python train.py --n_layer=13 --d_model=224 --d_expert=32 --d_shared_expert=0 --moe_layers=[0, 1, 2, 3, 4, 5, 6, 7, 8, 9, 10, 11, 12] --router_score="softmax" --normalize_top_k=true --balance_bias=false --init_std_router=0.0115 --vocab_size=16384 --norm="rmsnorm" --lr=0.0075 --seq_len=1536 --steps=4931 --dataset="wikipedia_en"
Below are experts of layer 2 (counted from 0) of a mixture-of-experts language model. Rows are named router (the router's row for the expert), gate (a neuron's input weights, with its number), up (a neuron's input weights, with its number) and show model dimensions 0-223. Each number is 500 + 25 x the weight over its row's rms, rounded and kept within 0 to 999. Numbers have three digits each.
After each expert's rows: "gets" lists some tokens that make up at least twice as much of what it gets as of all text. This comes from a sample of Wikipedia text that the model never trained on. Tokens count by the router's weight.

# expert 3
router:501503483505510488522467521501515491503465480490499491502549472564521520502517502496508487522476502513527463482480477532434540510505509475492485495483499491516514461462532525509491497466555502534531496514480490510545509485565527506533488498535480508519512499528486528518520525498542478502501515543472528525476513512514497516510470472514520465506478502500511514529459536479459502531514515514516498526527486539478513470541525503444524471576466519545519492501505524486502490519487478488523527483513458509489517505524504529461517523440498499485550518564518523526496516501488483490468521530461527486530444467495536488499526513465494527466479485499522531484486509516489483551456
gate0:491470525482507491506519527466520482455473497475487479477502505492461480503488487573486509498466502482512483444493511500483498501486494465498594508495513485501487517508518520513497512491498523432512492515472514529505496468470532521507486487491503488496510507514485441471493506487475497449540539507475489482469450501507475483506494480498451520483514507539516441491440457538515498513466501508519501523474539472498550500451504459508487497506463516526483492476521540463526485506495471554466467517517516495499543511472487481496509510518483474460532485463474518508481499529520502476555534486476485485544551514532463480508493528481503482516535496540490470478490485529505501503514
up0:501521496501512468459516579483507480493502467485471505502483493518482502515485479465469553501490497484500517505472570486540517483494463528548502509462524533481534501569498495464548458503488496479479476508479521494515497482499500501457502468483474502535479481541448525511479454477485473524544527472498477461469504515485495501503511487533479474494520442481495516469521471523461488487511492477502546491516531515540468542474469503504470492521520482537486535532477493539532503458479480511513491516508465457489523469532505484517464507496454460524494457547506515514492455524498534502526502483506509530484475491493485511495542518477492482515491482509519467460505523487525499523482
gate1:475525499516516483510503477492520510460496532498474495513515504472510427501512500485535493542505507486477452452537490494529498549471449491496511476483567523531472520524531527497545552492460534495450466530511489475517473462448500523533499483501501506504485461504503490534501474458460507519494532460512489497503502509529513534479504509515488471486542471513496475456500487528459521477507470511476498464510524510516496518452514474549496513485490493515455496458515497485484489463437498505471507501454508508504514477485483537477515511531511542530448494509463560512451505490515501494545466520494473543500497500497498513473504512507489475510528496507484515465510525484513516532524
up1:469469479486530510484471493515519496495496495489467503514493450458539463509428504496517479496549494497477470466523484505496480534456484522471536478525557469535471500527516519513517475508446531508527514488524488503500514511467505520515512482523484507495513492515527490499535529458474512492546501504461478471514539486451486478487519480484488513448499518446511470451509484511529493520523493510532468509504503497500497509513511504515457516497510496478478477505482504456483480489482523450458476524512487529473472523475520453495554452505550532508491469471449523517489496533511482538457521486492479505440495480504527523495514501506525532511560465502484521513527477498490531472478
gets: " and", ",", ")", "\"", ".", " or"

# expert 40
router:468541483469529466537497486506485506482485472460532535519514480546513520487509491482535467507534508530517452512500519552439541511534499462500520509522525484488512501486502531530514527475533519499512512522503523530502512493491540483476486505509475485527489506521517526521514529503526498524481478516500520490498489496471499479520490497546545531490489547490507486515480543458464414543525505488459509497484483508491498496509517499446534505550485524544496481493499509512481519508480503496509496493475476475512472509510515546471538540464530506497551542517505453526475510506477459469506506528497515500532468524500523469509514496476462498456501477492547493481480516534492518544431
gate0:522461503521527498493506544485548523525466494485559487501543513503476493467465514510507476490505467465491488511540478522476482505490482491520455449508490494474498552502517536473537491496478475514438460496503511482506551490485505519504524477474501505501490525513558507505514519469529490490538529510526533476548493504495488476497534507491500516558488504545469486503513544478550459488482508461505429479507454488508474517517493469480506505501481452503502515496485444504467483458468504504499519490557520520507508487517454515481481555490514510500481526521491520481508467515520515505504492504533459560463478495506483505490491496522496491497486514465465448477522475512548483487506
up0:490487562479479492500494492480494532472509529470484501513482479509481512500507494517497487474560520470532502469469548539486495482477558499540497555482497466449523517478500501526494495476485500486471507507521525486494496557471489526561491458489501461465500475553489511505482505524502535491526561488468472462470536492457488492515510539504507511514501499490467505505512478501508508489504543505474507480439527500502485555518431499473508543513504465468490497503513481481504505493507519479523549500532496535480516497445507521466467468549521452517520504504463498507496493550533507526462470521489488487515441483513524517492492496507502501528504471507485525496523523497504482464462
gate1:520529507518522527502521472507507502555501510482536462563506510474473504482508514507467570509485503464528467508487506529507472492486533491515478497532529477525541509522487551498519524518562507476488496491488541548494417467493549465538512525504475516474495507526486512549500539526452535519510491492503446505467485456525478493494506508472494512523525459508518491481465542536438530568508489488488513507520516481484482499478493483583490501475496498495519527528531482513486490529477468472494504481500481490505519526519492500525500505468507508520507510490520500499517468505540525491502508494519509483474514479520472502498508468493510514532480502509545509490527515541500444494495
up1:494479463541501532505471507480491455507515476458502495564543544509489528481555561468522478487533520502488535539480525527477490482517523498492490495504503472493511449497474522512550493548547541478499517492510523491466520490518516480470529528512515513500530508528435526512517505546481478509522483518484531539504527441488493515482458485517521530502510504500503520542565518524450493485523536515514486558523466526511472492503479509529484476481481493525550492446492516509529515500488488487467494469464510491481484516485523522525462552481484517525495498496566524490503502493479504480516531515530505515494502505510498454480488485498471490495492492477518493542515513514495466507508
gets: "0", "3", "2", "1", "4", "6"

# expert 58
router:505491527484473497487552482507480491474513523563513501518473530469525463547480479534460495540499505513505530534514499476524500514510508522506470525510516507481476482506480517490523492523475489495490513505500504518485519524479443505501474520442487491512520524438518481472548539459473504485496519511522507474536518520449503470480458487495476454515486460492467526506599486469518490524494472468466503523490493475493498519461502486492459535442492508477529485499485551479494507469522514484525478507517544465447489475496486518536477480468465469473474498475469497524518502503498476509486527481488496538422508490480469500508498485520485499461509513517494460484509516494491498470496
gate0:466502515486455518542503494495487511458480523489507523538523533513533466503522483533512480467512540528477555487522507495479476454525440502511492552500561501480482511547523504484516515474474509496564495478494507484481495541503498465493484475522489519480466507499502497465532451463497537515546527462491480470523526519445518502486520573476467462488514525508507521456486466483478501474490492454466481469491503512550450506482493524518468506473496513471538498535495513509476547501520518491524511486528498489510472502517479513487466514486485510495533500500506499531475504497507499520452486478508483555490484503512460471479500543505466455533484512488470489482493523502501493458517
up0:486526503478533496550486472472542436523486507506495528475513529514487474533463485525458451508546513485488466518518520513496492529510510520488492475494457526461503518519505473523492517506510485510448548496487493484548504482484491513510522493500541509460483489573511500482425560494523484481491504525519533528485522503488499457467482516507516501490513499520480529526448548522500510499488501519485504500488474494460563522525500486503499435560482469531498498524497498532527500519477500492491514467474445524496481515556467522509534524521508474492495496469452490506499481515531547490504505506487487511505497507480509498502499493441558484482499505492513461495494493503518506485545
gate1:510509536472514472530517502487535469542487552495506521483506506490487494507499519506510470481505533489510502495528495520455457461530498558478541486475464494486544540477472509498462525503490487559469507483465528476506527500499475535528520489519523519507507530520509557496481517537509527565505488492486525516553514508505543503485509530471513509485511532515476456552502491473536458529489464476455487519478489494493483518498490528500519503549498504510463482472523476492448534515443494528473495497479469487499536516469545496502532520513507549483506505510508530492518524478462461515483492537489537501517481498489504552540500525510452483508515469508483525503495509505474442514525
up1:519498488450465492488499513483493560476486459460499512539491492493503503491542509462490518512510513478520505489545475490483496531510500509467458535501492522445510506507472506508569504463516546488481472510537479527469460487498502449519516468464468447550525463525488522497520465529523494487514490498464485498469536511437462473497502514466511502441479489503518449443479492459505496515503493528512494522494529517510498500472514499500473487476477469485525492507532501479495465494574539507544525472496523470497503517499496454538519488484488492502513505504492505493460490554478508500470509505465497474528483502509507484485493511486529484495480482511513488506531513508530546464433
gets: " ", "-", " be", "==", "–", " c"

# expert 60
router:542502521486474514501457474492462481486484456501523539509517488475512505506489484518526510532479504479496478502491485485566478480535504490492443520490495526502502522538472530495513446521503489497523499484550488508477479495505495481488507527532488562514500562514497510475539473517481507534513486510512488472501543534516502475469500530499503480536470482502501516512505553549507507531476499512464513490467489462484490491497494524526459495478466490410508553542523488497498538487488511507464493540547472531497493537482451472482512493490534513489482534533472470507501464458478497487527463507516474486566493515437497490501510476512550510463496501491506513528497519498504528489517
gate0:511444541538527498498546515574510501489497541462527469466536527517519502497519502510507505516473479485500508491476512528508483490481489512511506514501501476495485468465498479472468504536533500462509473470498509493488481536496495469484526505470512472499529497498504534501520506535494513484546539481479505567468499519516477478466522460515423530497469536536517452507500474558485519495499510488477506502485568514518483500497503467502532471522508480477513477479510505495515482519514513510510476489484462536501535495484514512411485518504480497491497502543473491494463541494521487497585500506476476506513518469522506506553537483514481464454496514505499538529518491500478497507513
up0:534501489484513498500485481495530502511473492475504522520497509479524520529454544468461491525562444526448504483507476516477504479489501446484461528497487483475491489559525494545498452505533472499525526478466499527463485467487521534455470499504494491498479522483475493484475478456492461438502490511498519494523486512506569512495487523529539526501473534522517565518512528514479479487497490470497501546498481509556507496546508495509462463540476523507550502503529559476484484469531486526492484514526502467509484480499478482521482482504520496488521503460523487515528515510485530501519499526495471514502486485462497528479462506503529515510472460526514517463458480543513493494491
gate1:505526520466528546446516520509518522534489508499490489486507523489470540491513492504475482527485502512501458503520423519494468488473442539515556472475481517426496489484500510500480483457542494499502514460505484504523533469490527493482509471525480540514456482515495502521472469495497506444543446458529493519478460499528469519479479519477495478473519501493511505529508493504526529507508482514491474520509522458500494515481508479528514480513528518487503500516510502470522437505511500524502527514497503570515489522523516426491535496481490488488529514519501495522494474511467499455497470488489518508521549480480504515517511477554474477467474475513477496506467502476526535492561
up1:463452493494501527449513534453500524493517472526475546500517473459464524499498442485504474476505491499473492487482505500504499471484514490510472496522472483461498494485526526477468497460527497486544533482515480512512496468488526515460471498480469455479535541508518507517498497559494489471499476491485476506519475418458501508514497519529481490507492529484517467533517508483498517498474516431496467511487458525490494476566490536495526492472502522496500540519501493541533519517506499493535537521502473532460476473485481524496533485497489484481482506481512508502495495532476517488465494451525475507535531560452464485455523479483487508512476520514491483533491523489546520552492
gets: " the", " of", " a", " an", " his", " The"

# expert 39
router:511469558486511483505526496496486479508527521527501515470480477482498493518506515491487456560501491536567475483489483523537473547499479458511466480492485536438479451527491503484466444453517473489531502486526471479513470508446509517514493497535505510497488505479479467454552494517458533493504537516525536515526507536505472493504507513510503473524492494492499497501502462505492474506472512501484484530470536502519545479499488503541496441462498525496544527496572518514498488518511491496489481504547471510507485523491473529523502487506493507473502485528471481510509444447469502499544480522508503491532516518474535512492510480507511495432529499482502493514483507472489497548541
gate0:520502498465527508493519532485522528486491469511474496554482547510496481480433524512509461496530464527498475491525522531494473468506487452488497494509532523503536549513479489521507485495537472479501470477537521498499510477497497531463543478476502515490516483523517487501516485513492481527535492503506507515538515491519489555520531492514521508512473462557502487427490554495481462523503488452468478479548510512533487504496509518484513542492512469494449520492502492511493459507504515528511554527490470549488467567507477475455507480480511474475503492533526510492478491506489536494487478521481466501487474469470505533500500517488462468497493455482504509546514480538520501567492
up0:481534515483483553501529513528512514538527489474518516492505467474502457534468461536480491505521532491474488521508554503518513522488546503461460524482517472482488549505485503504533478467494564519491469518462487523512516545478522515495517535517501493515477513513529534500488520515481508524479492516499498497541554501495480503487502511508491442486498510509480501557477489511500536515507467487475531506479515469457481527510502495536461507544458446488550513501503518502480515499527442505538525490542489461519530476470509491481548524439529533506478461487491544505515477509489496528464522530471513511500510549507512509488512516512462517523524493543537526477503506480510510486458
gate1:489496529517525511514496494487486504456503479478482493520507517504480472511516476544489472484458469544528516500449513480483490545500456538488472505487522485447510522517467518500477458496555498491472493492443501492530492519495500503534504530517505478508496514465487531514485476490478543539552464487477497498491473514488574516488488514456510513529515509469522522421517468538494487552512499443490489533509525518506507512500544555518486488488525461530484515508498500544518495494524490474510504505506468521533482495531496446497506509515525476474490457494522547500519501530505496512516514468497509516489473517468472526558536509491464428499499495530502516447518512484500509502518
up1:512506549529521507469511518516498475465511469509480482505506513505519496466501534511496474531508508545535506483496480495472483502478524517513522484515485450518496511529480516512468480447491501521496490507446495498564549509472478492490463502536527506503537528510480511472541494522457518513525481468486475525518539495517486509521509491443456482522503532498486518526519465510467539555465537438504498507486527525508458465498507530513533452494515493489487465504531525495491512528524481499462500503517504552476487496496487489539505527538487555504490562578518505468492477557525500515510519499495510480485511489485506504518535486513484478439484462528485468520478527508499489519524
gets: " the", " of", " in", " a", " and", ","

# expert 1
router:541489506491492486522467488508520502473498549529473491467509464475491529519532522497486454526476474520518475512489492458518474477497514436507485533509482512475468526525496497486503484481493473445519484488517483481510504509527490530495469506500526541509476513505494474525529476529449504521496494540508499546488517531475485478507480505512537468515477446521479506501511491536487519528470453523493526514496527483482517463490479495545460469508476511448505505528544537554502467487487540523461488484562472511536497507447484517485535520535495484470506530529489524506515478468420496545525506534518530458534505511532480500493515495515542484477521497513512498485489504497476492525552
gate0:482495492450563486520538497496540475462456503529502495545487496500522515471514453544543508444498508500550502476506523492452507488509455475510488506498540532472469530514501502550550497414495469451511498486512541511509488472528494540490488504506520497477533532496504515445542514509528529489479527518523502519476510472522518488474493495527481532475529521510492504485477461524484505502499498479479503465498516516490533480531480517491483511484489467486486506510525489530502528488516476503475519507430518506494506491454460500448534527528475475480489500514549471533499468514529535470547471465492493495469517496490520501535504530511486503483533497513483502501543495527520487484505
up0:485514473515491499514469515552501537564511417519511532450532481541488480525484504494474528535497515538476484536484525488519449504478463504514509485487503446531493501465475475487491503536549476526521520528497499495540524525495513482499530531507519543485490474512463461533533499532471476520520475505474500504542500471510514533505508510513504510452491510504535488531499502487485466469538515514495469498513484458533522511527483533511481501486512479516492494491482510523457506501484506515492477471512514547486519526515481524532512486486497525493513496485480515520497559567513487486538493533511542487502472510523470500474477544520482515552478521490556469489477485519496565490511
gate1:503511496478519498496526525508544499513511507509509453537447471511481506481542531529504467472480488482510479476489504480467497488514490437504572531501512517510509509486528489488523486467527517448491485495478509454482461491548553498506522486508540464471446492487510495443492483523494497503519491537520495519450508479525521494521469518510523554507511498497492465472530492525471490484499465532539492478530516514507437470487512513512492524517479539486491530513514470468506427487484495502468515495505506528520511541493534473479486526512495445502555527527454528499532476479469524490520438450521505484509510546511516516507481505508495502490475507498478501536479484498513469491506
up1:528499512456491525470451515522489515535491500478526483478483511520509495536532513529536424473491457513528510445468511510515486497528495487500519510514519513498495532539475526490509494472483489460488473474458530476490485498499493494519469490522509480462433522509493516484485526485491515480537447545514509490495521505562484497496478497484503504508543548485494447512511541522538463464486488503540532494486524503526461532528524506506506459477500530474467497509461500496487484463545444510517479477508471511519501495513514483517509478545490490497528507520483513515524524476495545469534475474483544509503475511522505458476482504484488467522491523467494507551502489483492441476555
gets: " the", " a", " The", "The", " of", " to"

# expert 49
router:461488482494503519432545496501476490511507568475522508507474500491521523533504490486448511498505497471509488457447449528475475548504498536529469506505517534495488500517521510488451507539494461519513516488467473486521467487509443528500506481480495448471481477495483488479512490479541489471500489529500497569529507522460492503508554468520477476497509490493465487492551509480557555472453508521499512504500500488495520518485483501518511488509489508498540519497514510469492474521497520496538485538512439497533486478527509528539476487467443488472505495464502463480516459456471502521490507551454489499509507510464534509514475501498519518491510496460483507532507496494495520491473
gate0:519428515512478481535516525487540500487511501464525484512507489540518470511481543473486486509446529464522540484513569517480531538451509487488495492496527545466493521504568485498502515489523499501527486517495548487480511519507477486484527475499462494468511521526509489516456522509509500490497529507563482488492556500544560506479525467509520492503540465519509496482487476522509519467505535484494498543485504529523504493517490542474453537536499501506506518461428512523537509523542473498492529511527502526483495471501527481567519539515537478490532493494477513448454508491499503509512495491494477502483471515496501515509501460499500484492494515486528493521490464533500509480525
up0:495517496516485556527514481510515495482524536491517501500549515467491512509488514509503497502484510506500495501514508488447471556458546474551472436515486503538496471457524522465526532486535524540484489515484531447528492520456494490479519490500493514532540496482539475445460507526531554493511468529536513526524502502522553484483485516523470510465523466482493511523479509502497504533505529470500520505504473496497503512470548514478519495536479498497502513523525503464509509535464505508500474498569504559449542501489472510526491486488493506500506495494493512499485504533503536526454506455466504495528533533491473469510467477548485538524537473460519497497511486504516463491489
gate1:513516562463504490509528537459519434522516477479522511476462561494548502509517520497504519496454488503470484475484518506514515485492472496503467521476470505518503525447483469454513490484485497510491518495531546471484471484498485523493540483511461505497531529503530468476478467515474503478504460531472504525491468512492504517519521518466450482495474514484477460471519525480541457477496491496494483479521495484516530494502461488475474519520479489526475452543505495533476550560483475493474487455527507499549469547500461499510515457476495483497499514524520508501489497480532525485498575498467498499463493530489526489492466487488505480479504491533500443523507511471474522519519
up1:452506531474483519510499472488509495520483507511507500483511560473501508543486495473482460502492460506503474445501467460497493506488484471503492485519503523571473526499519483541515464493502464469563516518513498462515490470504470527486499459489493474454487519518503470453503513469495486458481511567508496515493540477511469495503499529538483517488540499470503496503541500521488501510460472514472500504494518483515533478514461499507473493513467496503524471498474531470500551515488518543519526485535515468514416479537468489517489487504513454444511459491531523479447484488519486526482534477459486501469503500482499502508525477428514507499494480506515492520461497478488503534502
gets: ",", " (", ".", " ", "–", ")"

# expert 31
router:527515461473463490480497471521519517484510491476507538513504482504487464469504469465516466510498532470495472510524511540520512514498467469534466518502519484484502502487526479496506538539470516476483487496542501465497538532490515471489490511551509508519513514508502502513500488524527486518466505511466509477499527500511522508549496441501510540485542484511514511513465545481512440547513467486540516476492470511473496543529500505490499489481482496510499493480513519474433515509544535500503491511462495475520512475417513497525521436486546521506482472483456508439525473513504485504475475552512530469501460519540499481481540484479469462481496510508514514460477479541474529483493
gate0:516487527502556534438490524520467496474551521490492525481494505514469490483508560500459465508499547494490517497453506531471507526493513535497505516480516520507459465495561523511476551536492512502529487510536491504531491530520473508473480541527479503457541513506504507493525496506520544479524485471515576497457512515461506500514550501523434482499546479533532532479502494521462506535511521495497511495492495506498479533478481509492541480503510490472505494479521533503537512517462516542457497516483481482515502459520495479491488465495508494494488494488459523482541467499514479509543500513490451529471520482501518478466513510511492482518461537489479545480511462506494530527536
up0:468492497532465514480518496494451517504507477476498503481471482517516509540489528518520488494491492524481492505493480479483468490488526497467481459510562510552526535519495526492511528557468558520505521518550506485528479471475497555497516536524443526456525476516512531459494485517524483492530472477483494519554522523481527504470506472534525529479489435514513474471458515526488520461520536454504503489510487501497505528535497509499508492483497498484495513541485466496533453502464474508522510485516467493498531532519542522502518472455496471509528479511560497498524488511518506531501531472489484512518529507499507555484533496518508548462483460478507497507499469523552490497463
gate1:508482536512508511474523479521579544489489544526535482473519500523480516528500510521545477496497474506541516502516514522439483464522518485471490509487459485477486521515483497557516519510557522488473495462510537504529495493535521527552510535477519490530489478482469477477486505488488479503538494496476470485459530510452497482479491546439484557519495536532498521478509500523520498475512480465505504478497510472545481493495504504499507514507463473556472503477504499524497488537528493528480518506514514525473467533450522466481511501492471513486505523495480495498479526553476539521531491482477489520548501510483493569507478552503459494503472474518503529540498496511487492514495
up1:492532472489465504503478469466489486476475534482477498503519473538499535517453499480503510482486537515512482509500514456486488481508501491519464454507535461525503514549464517541488475536524495490479516480497486516485514521460543496490477530503496468502486443528514501501496466480469518471487501515508507475521544480472496525517495512476514496475485439472470569433498510485523516548508519499491507498490516472491497514499557516510488490539502497475491491490549512493466461478514504470502490506486513531505434523528520506495528455436489484466512510470480531462531480511522515488496522477540469497455499494542502537509465459503502455526498535484496484510486478490431528486502
gets: "0", "1", "2", "3", "4", "5"

# expert 62
router:501473503483498497454555531503468469518522553537527539485495502479481470520508488466467530494508491479494523468479479509477488478510526553524460499521545502461517528515488510481513486556472515509490521523475488508533495497486415520503493492480473485488527502440497508497503507474533499466519508506488492541552539488473494470517574440464452464476513483499475466484547490479532504509511464503511533523490494457519481537471499495514500463438498523486503500516484502496493514515515529513517473543503470498483488497525515556543475497450496464481487481494505490484529474518488487492472490518479490536486512516470479526534478524505500477510504506523505480516539506528503501489468
gate0:467486472479533528476525501470501494510509492485512492514524454504542522496476521446517505463521491470481464497491506570484539456501518489454488491504464483486472494506549488482516489539555498515495461494478467537491513529429538525484487477487463521459524487526549506506532513512521444468473495497475465480509519489542500520498473533526519515476458499503478490524491506482504451480479503494510510520516474527467472472503480489478495506512504493509491541533497492499507487506539473477472541482518511560498525481477518494546497497444520508459495542503503553537463523467537520566543487500508468504487479480512536493475502494492492527510510476501489482506517493533499512490508
up0:514492493508454532490514489470530461471483419493475472521511517490491499523478489452510468467506503519497485535467494465491551540509477468510468484482485510478467503491504473554458494466501499506526504528520477470484540491469472519466496527512517478493419482509523539523538491534511484525511489471489515511505518495511452518529468505521489486505477499504496507533494498475511526475481516482511509479465491511515457519558513488528503543505470549484470450524504503490481517492507484495517507507520507534555509467528503473496495489503510513505505490534484440532490518444464508521518491505461518506510514505531535479478478492550465542532496453443492507484486521462505503512525
gate1:520550503507481499493514524469523544552493490431497501447476503555510519543470530505469487521504480502499533525477471520464494519489490539521490485478498470474494501481464470496486503515568469498519524495485481498486499482524485493500531483477537486481508492534476538516463484508522487512531518535511510494488539510548475495510492494514559517424454506560506526509515532496473536523505521515489527547517539477544523489498511510499455458511536526496478505518471444533495514536481537498491503429512497524501509496511491483513514486492481489495494466499501449512479484526501492533536517454494503479501483461491537476522495470478486528489519517485474504469503471479482513502512
up1:528502482463506514491539517522491494461490496518490537544525519491506488466494478482534490488482518507464522493549467497502505446530500516490495485464480478544513498477483529500508512495510510505516494556524494482491538515527511527472491484482540495485520516465499550541475461537489508507484496499484534482500530511532462507530499554442514489476479513504497483506496527474477532476509491463485487473483517521468462503510506522539486508473510494455512477520490490445486498500477528545503502468442483476523518569468452505535545457514473469503500461490503494548479522508474499466511500473434456479471539514451482478484537491499469497453504485512516489509524464504506470502492
gets: " ", " (", "19", "20", "–", "."

# expert 13
router:502509490486516511547468468517487484494485506476491520504515476494469491521470490545478546458542496521489513518533502530522501466532514517523560497512523522450499479474483518462471549487489462547532519501537484504535556519515498528485510517480476478468482500457497506500521481463460498484495462490515490522502521553498528484524486486539518465495537495542536510517546490492508481470482506510453494443448474499496540505483526499496444486453486512518566498514522461442517525518496523471485478503495523478515515478549493518503503484502496532493508472504517525502515537519480500504524518549480440498491505480516511485490501508498522479488513506484520494463474518560486527484481
gate0:524499510551476519540469526490516522551525487514524506551477473513500518516521541499522483533490469514536510448550486511479471508505465491474515484500487512482522514506555495472514529504506476514464513469480548500538479435514510503508497458484544477469488471528487495484536498510455487506492490521486528536492519505463480495507500490473506504481486504521540503472498487537494498504502467491514476503492502571518520511483509495476468496518468466480499493489478501487481481543516491510483548488526527524492513538449513491491490506487511521472502511509488519480461575509505541478520496548449457466522477490514503471526436547485505485507445512522461487489507468537482495502533
up0:507484500492500500495518506488540483532489496483540464505501516529442472503494549483493463496539464518502492505471542481448526528535496539540514532531483504536522529508516484517476468519503511499496485526475475491496492470481486471463532491499533490458518518531536492497486505491511507530508505548531485510490536498540496479527539458511475531475485473551494494475512521499515505497508465472505502508504513465544488495483507499439504486532487507507539466489467526501501480494460492499499487489531525502468523495513504492519479518484508485476521525510454511468452497488498511479461536474506459497458494444519559527507510521492574459525516514420478489502496515526477478443481
gate1:516503532481496474505525534449492484564446526538559474460465432536519503529502532488532508498476493475481484478474533467498511503468505503499490513447469492477525513507530520498511548516510517488483500486482542487509445449510518490529564499476495488481506463493501490489523518513538457469480525457502487474480519490518516487504478473517516485509505491521481507412497504526542479492478518471466487506507492520489522473475489471532460499518459487527510490517496496495481479508496488473537534492510497520479506519521490537496472550499534480489523510487478508493438490475500473514516500496512480504505515481520532480464495475517531432488482532493485510484452492517507469509530
up1:496491495508465502519486452473502515480503489511521505498489534480545543535481487568512552424495497498490483481507484491535508489500481500532511486533498486483535528527482489540496529460499479478501515459506537529517496494516481495480462520486463466474513470432522484517485477498481492502516499477491475460490491462501486479498532499469480486537474485496502512493478501445557521519513501521503517514492490494484530497493495473446519481513511460467492511526482479505512523501538471520506500534468512499521553530499536498496493522502507514528460482521473528410512485496482491467514515504477480513496485497531506505529498545480512528455479548533474484513504507525480420487448
gets: " ", "-", "\n", "|", " |\n", ")\n"

# expert 63
router:520487522493492537493485495512502469487526530497525514484545527495517445523493496503461502507507494443449494477473503520492521504508492509507461486532474545467482506516519534506536499507476516521495516509529522494482558504517502497494496523486493477536537526491506489546502477492527512489483502548442520503504495487517495486493502491499536514477533522469521517518472524472487458506512497509489471473491455467469515550502481511484507517519505535488482486523531541478424502518514522488474506494506475478444485471461500510533523524482507510505476571503465461515510485491516461499433514530498502494492490514470523494449486496498496507448528502433483539435438514508500469477487
gate0:486472521481548480508531546468501510498516534537540502541506492528491498495498526477518533501493509544476463467534525484466509512487452498482485489484492522500529500525501507488506451436566497502490488498479514542435455467476483486495513489495514521462459484471500485466527530522502462464542511502505532513477512518474530520472512460473511512490529464506539482462494499511521482488488503436477443545535492501516464499489478498498523524495490495489535514496475502534488515481520497487539545532521495536473530549510491513503491485459550489485513517533502503448467491546519515500484505516539479498502474471477461514526490519505511492486492533493496513502495480460556504497477
up0:500531514463502488481490517508510510510513480523497508563497564527500541506520503486502493540539472503467500489434477513597524502519445513515491517515517509508499548514503476519492490458462459463463491505496515501471497497519499542489455543479468450508518535499483508496548477492502468512526513488516514499479507492484447502525487500511488515499471536476485472511512484498502490492458494543540517487527489464529517515501497470481489500486520495473452515486509505524492502479480464514529483498463488463503425517513512543496504473525505508511490500545508507537527467534535542473506505499513483533463535510490531496487484499521445517469517536491517548532513499494506494462501
gate1:523486520459490509468492512471497539506497471463510524520557534504496512489537511494513520495509504511495482500524491532506521487469530499489551541504503479525508508519475492510461490496503535494503469528558470491522501462507517401552498473488506488477531509513537483506559515484509468465511468510470509478491513502447495475511464520499538503527489515487516559502497505486502536513505553483513488534447461475494476497481476548494488461520455473521513494498503536491518488474497512468512526479497498498514493521494545511496468513507494524438510560483525545496473471501525483466478485508539455497467522517542537485499480512476499505536510499468474481471497490465462524502505
up1:544475474496416492513471530485491508455527486508498480484513500519507501496509538490499519455482491534508496515464430515500470492451511497558521528493456490507531506499501494490461498503456509528515485472470478465485521504474478475501508444457552508513521539486491546499519497526485533476518518489485519467482520540494513528511457494482532498516553493506512524476519460468532543523476521479528485517492510469502524502477519555530496512507521526478525502473477477484496541518517491502524489501493466503483487490524512505517475478473483541463513507479538559494470476496490478527513504478497516537515545511525506508557501544468471478537531486535496495499514489458480513525516
gets: " ", "2", ".", "1", "3", " |"

# expert 24
router:470495508478481526487482473511512484521510543521492512463503481480463474455515485498471436450492504457504536485518483549515483502494531565473492515520486495528481493468508489496536564498462529484473484538475513474525513529471500490529510503473482494526553483477505503474460536468507487499486523499457511493530498456510491503522535492483482495499561492485510457515508508477507538524479471526496526491515489484522476518499462483488530454489499473475520484531465512525499464516486533487470479488514493474457487489505504526512509510497490445530479555548519539459509491542509507488475453441494488484501509513480479490508472463509508466501498538504536484492545458536518515507477
gate0:464535518471507514511498490453465497526478479493521485481468525500486500528488483520492539510492517482537501487489496463467447514536526496496520459518496499551502497528477525503495502526484491485484517467497480489496484506467499466490507506485511468463495451507503520473508517487494456484467488482480421493510490497493486531454518482460500496495510528522433505472519487512587557496501500518493480552537478430518518514471511543502524529508500477534488491431488503497485508481493520492465514490505502510490512539482476502441490507476497517481504483479521525428511510531494527571521500483515494520531516490526502481515501546502521501499527512504472492553497475501477520516474
up0:515512510482515455512483479506456537480498511547516516495480477537486488519453520521531527510516516473529497488483546518520522519510527466494512498473511478477498483478554465474526427528534479490499479466470486528503507495478513513479456502448508491507528442497498506507510500579485518476500482469501543490489487519517509519543520486511488513524491514477503521530447487450485484516507502490537495503502499499470509525527496461497483467513573514504464500515475425500489503523474475501509471507504488519545516491505528497490495476489440509468560491457529534523483517500471545496476493495480527502522443510494485503487517521474465546485496462514500528492508513526482481480499
gate1:487478516514519516495492515525527528496537470547477513544476470494504486488578513515524534477468485510496550552484502509498481465484521449515519515482495488491459484486493512533498541488527518478492466500483500498509465517505512531523505487511467484519514523487490463531503513517498464510486513461468542464488489459478466520533512519527506519524477514524515468503474510506519518544473493537511482523481508477542462519480479468484553495519512495493525528506476523523480490493489493505502450476514556519472516523564492533491509527425489490492441515533501518553448493521463527464484476479531474484480495485482473475476513505515496508541481486520536480496531512542487517471504
up1:446487527526508457512531528484504512454508475464529524511536520521501453584487520499515479480539524520504469496543466458515485485532492510563478514499456441489503498490515511490479509500533547467456494516530532500527550524456500539506517471546504499490495512469526495516507522497495486479505499491470490492481494499462526492494495508463488535478489530507541521504501506448488501477474500487494511528505496522485554491533533512511528489511559490507469520512486499469511523521543499496533459509462512495537481512525575486513534490536500534498484532501481480489489492503488470518439498478475493489491493484495498504478452504499509532520504508486436485470499491497516497475495
gets: "0", "–", " (", "1", "2", "19"